config = dict(
    num_hidden_layers=8,
    hidden_size=256,
    n_experts=128,
    hidden_act='reglu',
    balance_loss=0.00274,
    balance_bias=False,
    init_std_router=0.0203,
    norm_eps=1e-06,
    batch_tokens=131072,
    train_tokens=736700000,
    max_steps=5621,
)
Below are experts of layer 4 (counted from 0) of a mixture-of-experts language model. Rows are named router (the router's row for the expert), gate (a neuron's input weights, with its number), up (a neuron's input weights, with its number) and show model dimensions 0-255. Each number is 500 + 40 x the weight over its row's rms, rounded and kept within 0 to 999. Numbers have three digits each.
After each expert's rows: "mostly gets" lists some tokens that are sent to it at least half of the time. This comes from a sample of Wikipedia text that the model never trained on.

# expert 122
router:548497494441482480482521528541510527476450455482512449595496500485502529457446390520463454543464454530485446434540521462520471441505495448473467455500564482523516449510516448519499481425536500536468530508426488551515516504433553533502481545461463495521536541497546491479529516549501493551470436524495453480521546445536567554568441517525496490540543456527453505592490522541509493579531511564528510482493496526554543522554475512482563524508473408540487497496477484434530457476501567456529471458478496492483528474514540472513451506573488479489471512494578585488522562552511549430576543501474566471505489515495524537424524481596488541530503414442501540552447494537453528536516458465493473391554471500517489519530573504404458435541478569527524457501470561444503450435505493
gate0:520522469523482473423491451496413522496524481516499491473570455472507479450494528491521488446493412588490510568528470472524521492473500557475551433513578460489583536524530464512543523520519518549547417467562488471461568497471473521483512449403561456464530477452502491503413547511502527537498478499471511506484541487472437491466472518486507577509509470549567455489488538479507399545520527502538550456519471514518514443534514534553452488506475544518463530490464489547513453512536520462517541562485496601407523521402519513516459491432429536473526438475470546556479450500571471475547497535497539505550457488383431504552509573492488517521471527448524552541505539467472504462510556560489489451484440463472514482490471508531482606537459524579496459477567479473440492550542530
up0:538455461533448489478500479483451511440545555510483545470507492523447482551533542526547463478561439511554499471485464523496478532452527554480481479464534473430549525525448465521522426459486544561489470493561530510411501472453518509455613438418512458565463514504486538463398542499537464469510454487520509526532584454503492413453481408494559544528530540522517509483501476569545496488539476471474564522462498520510540407475583498532506489514473479494513469501500502486541514530437542482495547489474459548493525522404524485525518452505517480490512419434504538561453454502627480494477542449571518548533453481465535457559516565493499535504485519442558457486502551507555493500548539521511461456523475428457495517471525418510436520439513573551479535457486501488424533531510559
mostly gets: " Air", " Battalion", "RA", " Marine", " Racing", " Space"

# expert 64
router:445451533536538527590530557507542407473478502485568445473505476479530516431482512486539445426513451517521458406524576471551509474510496487516503472472469474482474526503557489544525461449505509468466569518425481537520508514472547523449479488499512517517489554491533460501469553436511579568535529432574491471465563558493499541548458510552460416513535439506442511519417501502436532529505473516498491490482578450528525491480440471562525590532456482516450528438532500538550500461465525558483436534537517505498525462528450520548419458515555496508558450546546539537492558560515490420493490544411538492557507523511478492412505480481485416465475468493412514455486454490506455548521442430528511432510484499439513485493510514472477436559447496518490514462479502456476556500499577
gate0:571542535557495530478466485446517505595510537491574461485550505462505468523486525530461601552510508512544488482473516509418467537532558571536478519483433533415492506502517576489495553468443580457508404471544485473476538511467480492512537486566478417500383543496478559466569461449554448510536478500497426513448448523401530445464453551495465500470504526617421431484510461505445494508510527490493513429510470560567496481475565530474465496526518501497460527474484432593490471528510491530516533457508578471525533448543499478533469492532515498532466459509524464466464433550545498524486580564538551569507513470483482508484454501521562507502495461505463464479503493521480459511530581481470504505528480405491487505498543513462527464532550556471446465514501526544513445520464464
up0:426497529550504510545465496477484533437508454459415575495473535556457524432478506494457452521505481483491493525478470530564500510466446403521547533490472401547528479470533483531386482473528413483471560509508536482489510457504483567459434489506474547442533496445486554482462509520490509507539518535538563467496579507487515530583509475476587475532537492397500514518536508542483481536490419532459484555474499458477506521481522547544504503437503469440533492572471514476511578432395492483470523486519458482503434585525542533529493504535503508513517486528468481494463484463493491494466435526509513437559478486458589515576552525580458560489556514421522576527566472494518502503552457506495467481558516469572519492494519520583503473466600529510492475436496487480500471567452523
mostly gets: " States", " Republic", " India", " Europe", " England", " Africa"

# expert 91
router:519551561451495525481531513535494525477476495524566553518502558548528475462467485508446412501471498501526534417546508451425474469435527495495515549513522470570528483473537478538449489547517405498437512465513485465453479499436427491516433529495455525474473539467530522571511485470504468522523444459499498561528494469488590523471518531565552532423515440553524419511538484492495513533507487556540439553452478548469562475512454569461454453554481449549543494470489390450448473488540479458535401499496549453491459482519478543488549520561522526542445536503488524495489513536475561470539549516441533570452482419460455535518484527579516482514485483506497479492469405463575501501517524495449530540502537499478519478464616501441508486516426519471548495473592491496480478441566495
gate0:525501473479538450510513566469484428494478564568478502507550388469521503471533601536567435561548529529506541482553543543519438456448506460465503559528536528549511509517522448427468484438466496401509483542529460472415478476560487498536529418474512482513486593455474442535531419518515447458509511541493500502453486506460467521467577512545464441527484494557460529508491507493496520473538587498480528477504495535406494445487484474498509414487480483534553491507564500468518423504474484430499557596537491525530498536510578563463451545488535527569426515488451463493438502468444574545536493455552457563530481430517527451479594527571479542467489503492481525535533465483538430509501526505536477522423480482496504469473487456515484552511496480492470454535483495511478547540480505
up0:500535459574493462496453513523470485498510525516592540512467526545467486522517450548541490484561528466415468504490451512403457494589457543480514495500477504423496456478484477614516502543545515530502499561490488518443516496473436421551468514537497501463523478561490476512549537555530484494452462469448485480464504479534429455469478538452460551558548520451534481507536446505476513508512457506560520511536465468520521464503512459528522481456462458432490447443504476480570558482494555553536497551547531511551457477562491523549520592595458498497442513577435519481462516471513521499502589527506474423558418507468509528476542492392466543592545520532481472559527535442482499495530493511570497479497470432513478496500502523484536530495507503466481573460536542496508425554372465
mostly gets: "^{(", "},", ")}"

# expert 65
router:496528555556555462435508415469485486501514502521520490412450467509492486569488431431473503529435545552511496540460533519501528502521481520506399512546530500380491484480515467514518479544486479518568426499470531560503497582527464504520533471514489551524543517535457568474507544517526506492519547548499457493528470447528475522573438492439474536548522500487505495478484483418453460554451497479507556503536514512475469445507447490483444514587538455467577465526462488478450437506508545477503516553433416547522422528544470505483438473484485524454469540430480512566449508450486534548426547532462479488454538438504588515549501448452545535566503506570458530518551419514486484546433508541487526472499447461489496504475489546505526534431559520516513533554540451534567487560479419
gate0:573518491520468542564492545448472546460440443566461433483517538476514540474554490464517466572429488528555517500477538447470463515481446531464522584494518446445513527487419469527474507525468538551531470551433524471475511496519483491523556485569491527436522508522502523454480562424435490507509482536497459473527441470472501527480440442498501551527577539444503509528499483513580532503514516488448496563507528458533489464436520447531536536456477530607483516489478535552494550387501484476463489521486409510534521553443434480462539538493477519492502533439523488499469511438454450531499520489563602508463482545530502505557481412517614520452473509529591529492520594474407477487505529478539498527535485462472502506542513572476412437452489488468496454521533509494496462500529472
up0:428529543485499494435474464550571440546552451450557620458454471510506513560469452477519485432514546469477502534479429506547541482512541499510499446509492502519538492509537554485423473445503533460475543494492396563484467528452546510493424516476488458560524507507498462510598420567500479536441490498533519499494504518522526526514526564468537515468483534521524514525544444474497400537496480501517515516502510566440503469503492553434497521592530505429528484534579449453521530573483508509529516436504503480508523499568584483515471483415507461470479452524545518538528558541556541482493481508482418488470515533445475442463539512498386542584455520497486494456466447544556519557456486481438548474454545486512488518475464461460505543509473462574441550514503467543550503468473460
mostly gets: "ön", "apo", "unn", "ør", "ng", "izz"

# expert 6
router:488452479534534459479514472483499457511537490474524507485507492493516525576545461481473517489544532525521455513463519481490552434437571489525467569465503498522565518430482542531491528506468538545467529504424553480490478539486466555480499423466526500526481502468510590483538515517512458492527589520545416492512508439560456516568435495484523491577502442489589498453514498484472544500519562456436416498499538499508450514429446452463477567515540471483475521468443458508437483517547499349550477514528500503490420510503483497459451517579480514496480522499421512556454542437576485523509604535430494446503525455501551544472498469454534501526472529491463552537543469491451476427486547571457424477538468505482554533466529517509473533512633544502512543421506510510493496508522463
gate0:440459481491461467490483475564497510538544451481517476506455465465450497458429515530486477543450528478497507472446445476463460556520525519496457453452513405417460528539480496575521486463472475447514557557573599580490492519508483508568414461500571490471434519431524483543531445510464510481536448509477544456532479497474456517541535474482545551518462476519498508524527560515477518567491587439495542503465450502590468562526539539455511478457505500475518557525500463510535527520484547502547537475443520598527518515456464511443461450490517500492451475486512496538469535446570485550471535507526526496479525498533490551525502568506559453530445527501476495527517474528472579440544395568505552534440537615545458507502541422520455571497465484473431518485449498463560479493556540
up0:508587505487540507571471558514547475395527565510467464476517512456554521543541444449557456476440424529429538463505436480499570556487462495484558477557506560535590435468515570489463474430496479523442473482542470466491490514579483515451515530526454569533477502497544426515534524464506470445476494502528511507555533559543536467529457512539563519510512506483486516570467499507503411387540473503498446575558548468485505548505475497525515459467478486485470532509521547428526475492558509468478531486551457454459501396519514471494464507422447491515488526464520553502510469527479485489440530548443517525487524543470534486501495396458443493547474532493490502464467474504596547550471475536479486435561542476510465532498516478484518420469516506571425449510519527519560477578515496
mostly gets: "aha", " Vegas", " Francisco", "EX", "ís", "ñ"

# expert 49
router:491395536559511418568526475531466487442531496435455477493493465499495517531454538534468579567524449573508496553417500484449486519501506472427386529586521501500488514468474457427568486463486575517528485599506564479410543450494536490498512544475464524461558464503505539475496614502486552504559519537511452488454432422461482561510493486526485489494537559579456526507439446501476479472504500567512443448461603486536479522532492426495551468482543507513511448473514477490485542513528484483517561439510492479511499500484498515542515553567507519544571473446484483540492540505482476416532489573518574478557528528563523484494470553549507541545515507512483572479510440494476477450493561424506529471515533516487479510549447515490476519451516555489491484506464523493508429499447466
gate0:565481523464534595550542521539448578447560489484507463538468520492453467543409517499504475554526519433493493517496537559492551484528516506521507453561475521489528497515459524445430459533518475564477484540504558486506465476493528486556548484495505553534484487487567554505508527484493444533524549489519449539532518499524525515552482422487511519427457514481462433445465524489404513434510365420475505459499508508463457494484461459484575502564457469462504427476495521538544482473543423461475513508549567457532523436524522532432584512473463432507497506488493532484489464463525510452464496445584552537483489566534489524477561506462557483554549542484495471523484519467545479521469499454399465513415523456473492426433482503538564487459506567521555528556472537497494533533514589
up0:525513544565449399439455489531525425549508474532427579472492498478489467538424523487474489428473536506513516515481522441455539487482495494502483442527549437543458417473498482473563497571514468447481484517507506607520516483561518523439545538419601513549471528517488520517466432489483517445511508522462498468461522480449480462487508530505519608545543487475508525487572442448492576524524507500552544490493453536500483410522478561481553560461552546544480537438563541489519522496560487501514523485445500481477525511505494553501542449490517468576563451496448580530499496475493496475559513516475414465442564508462510469477435484474547452533422520491498507485550512460542536548431533505498503441514489519562516497504524443494526530528471519436466488529525493488617523503512400
mostly gets: "ative", "ic", "ical", "atic", "ian", "atory"

# expert 12
router:526425456501465451413532522504483439580537485495529515568465464485525536559498494459541534577547624581435477505444447538430517507521519484525486529530536519481473426475479476482508455475455599478480452512483532525515507547527418491466559501504512502469483478490486565456564560531514501442524492543475539519506472509487483512524473395475499504516501517529502452497525580495435460524414552504487400510536527533426454467587528414436466527494501554424537501482499546490574474494476512493468502490415545463537465559500460440468530456488495542478511508473508512478520467433519482523467487507510469505476520562501565435472482507480515472497492488470519521490538503546513536515466467586476442480569413494514503477560447511542559524462549538445549498559475522510570515471490413
gate0:595482451570583461447426494535481523453491513500501544540486479473476465507470499459525545558421413477511517542571529428529487497538449551497500516544524475523490505491480521546546443521523397513541521461522594548544528519523479501520502491546510432504416597525520512518462580469509442496532473470448502482488476488457505461577446567518457475491496534503455489523544503488500491479514407501496481510487605533469535407497574490498505444521573430488508543495504466517510489505477577469488428465511512491450515563604557476530522489494544477532492441486462466447529520543544486447477495452474489521498471541562530453483547533459446484483490567427519503437500495498540494448498464507537577524494532452486529459481557463565475554434515504546501510586509489484495404496504535
up0:542487498497568504476487470485486517459504476486456517523505533513558499481488520602542520498495508529504428449476465480529493522558446553496487378490498539548534564468511436436432463494527471480499498527477501528535551524521515505529549568564526507483576538537465452494510509513463534496514537505455514494471464491433473472448544483531476482475512462406440552519606475524376505460504404545467513527564535471509506494509447467497511472499496509457558517544444452545531536479489548515441529506464517521527547447477567506492453527549546528564551406516524455514528573477444482516472453500499481409491476632559482446485490500486502529502487571494498489540453510495518515470409452468514473462571437531511569479535437553548469456511512432490506497472486526445603467476533495
mostly gets: "rew", "ills", "ief", "uct", "uster", "rib"

# expert 44
router:529506544495496519453461493474488564439450474502553536548510528482546459488467474468501465503488470497535493442535514453522464433445467480505513549491545499499627498428519469541521452547557447489466518504486513408483488487434510538510455564428458526492529556484556519590492538503525532508516418439490477492489572498489567483509522544520552546448537444484490507506545566491446504551506435544538526516498449543449547449516465548550508522523505438584543516539503503421464532512575457497547448383464527444518466460457478533454505549532577533511456492520493570508521557508513561442521556460489477574453473486489486492499475502490529507499494489531484506519515445477571556492566527480465520547524540518468528564467576535391558515580482524508561467479565556493464457513532513
gate0:448568450489494442518517518544496495478523492554528542449522488481451493574481539488551500469508463544482489511487517459573494550583517462537509515520497534503471547531489480483536504407552516503547573512510438401442444521496476469471510493519471456484481484564483473538566529585425578468432475548502497460476487496483478448483542507416438487553510562507479459442483517446518477591529522496548521447557512452427510493492539572499466511469503484546526502468426482549497537486515449513446491482497482485467557481522490484582535472524521477552519502474444494443449469514477487500525487441475566474530620529493450465450539424486484537548472550497476550479486575513573479485488526477473523533415503537430463419591426461460525511525527434539569504488517512527512564433467466
up0:566484549541490506493471486446509459507399504486523468447410532580437520481525461506464535500468537526523495431520495524495487445419545563551524438544523558474509534449523526510501494513527481484524412484424515579548570462498502517523470483507489491538553490438466479457447426499551426515554512449485529547531432544539498476525488450521521457464477450418496551548492518527570526444441473452448460547447485552526474532466455439464506505519496548450499514515551567490490506484500551497580522487529514526497461498478539507437511513474466484438475479497521515475564512459530525540413549562505498470508431460519484568539464547486593467499525473473551497501500450524415502463493513523549482465571507455518522545428525543532525529426471579437458555489416510497538518569518548
mostly gets: " Cleveland", " Brian", " Logan", " Aaron", " Josh"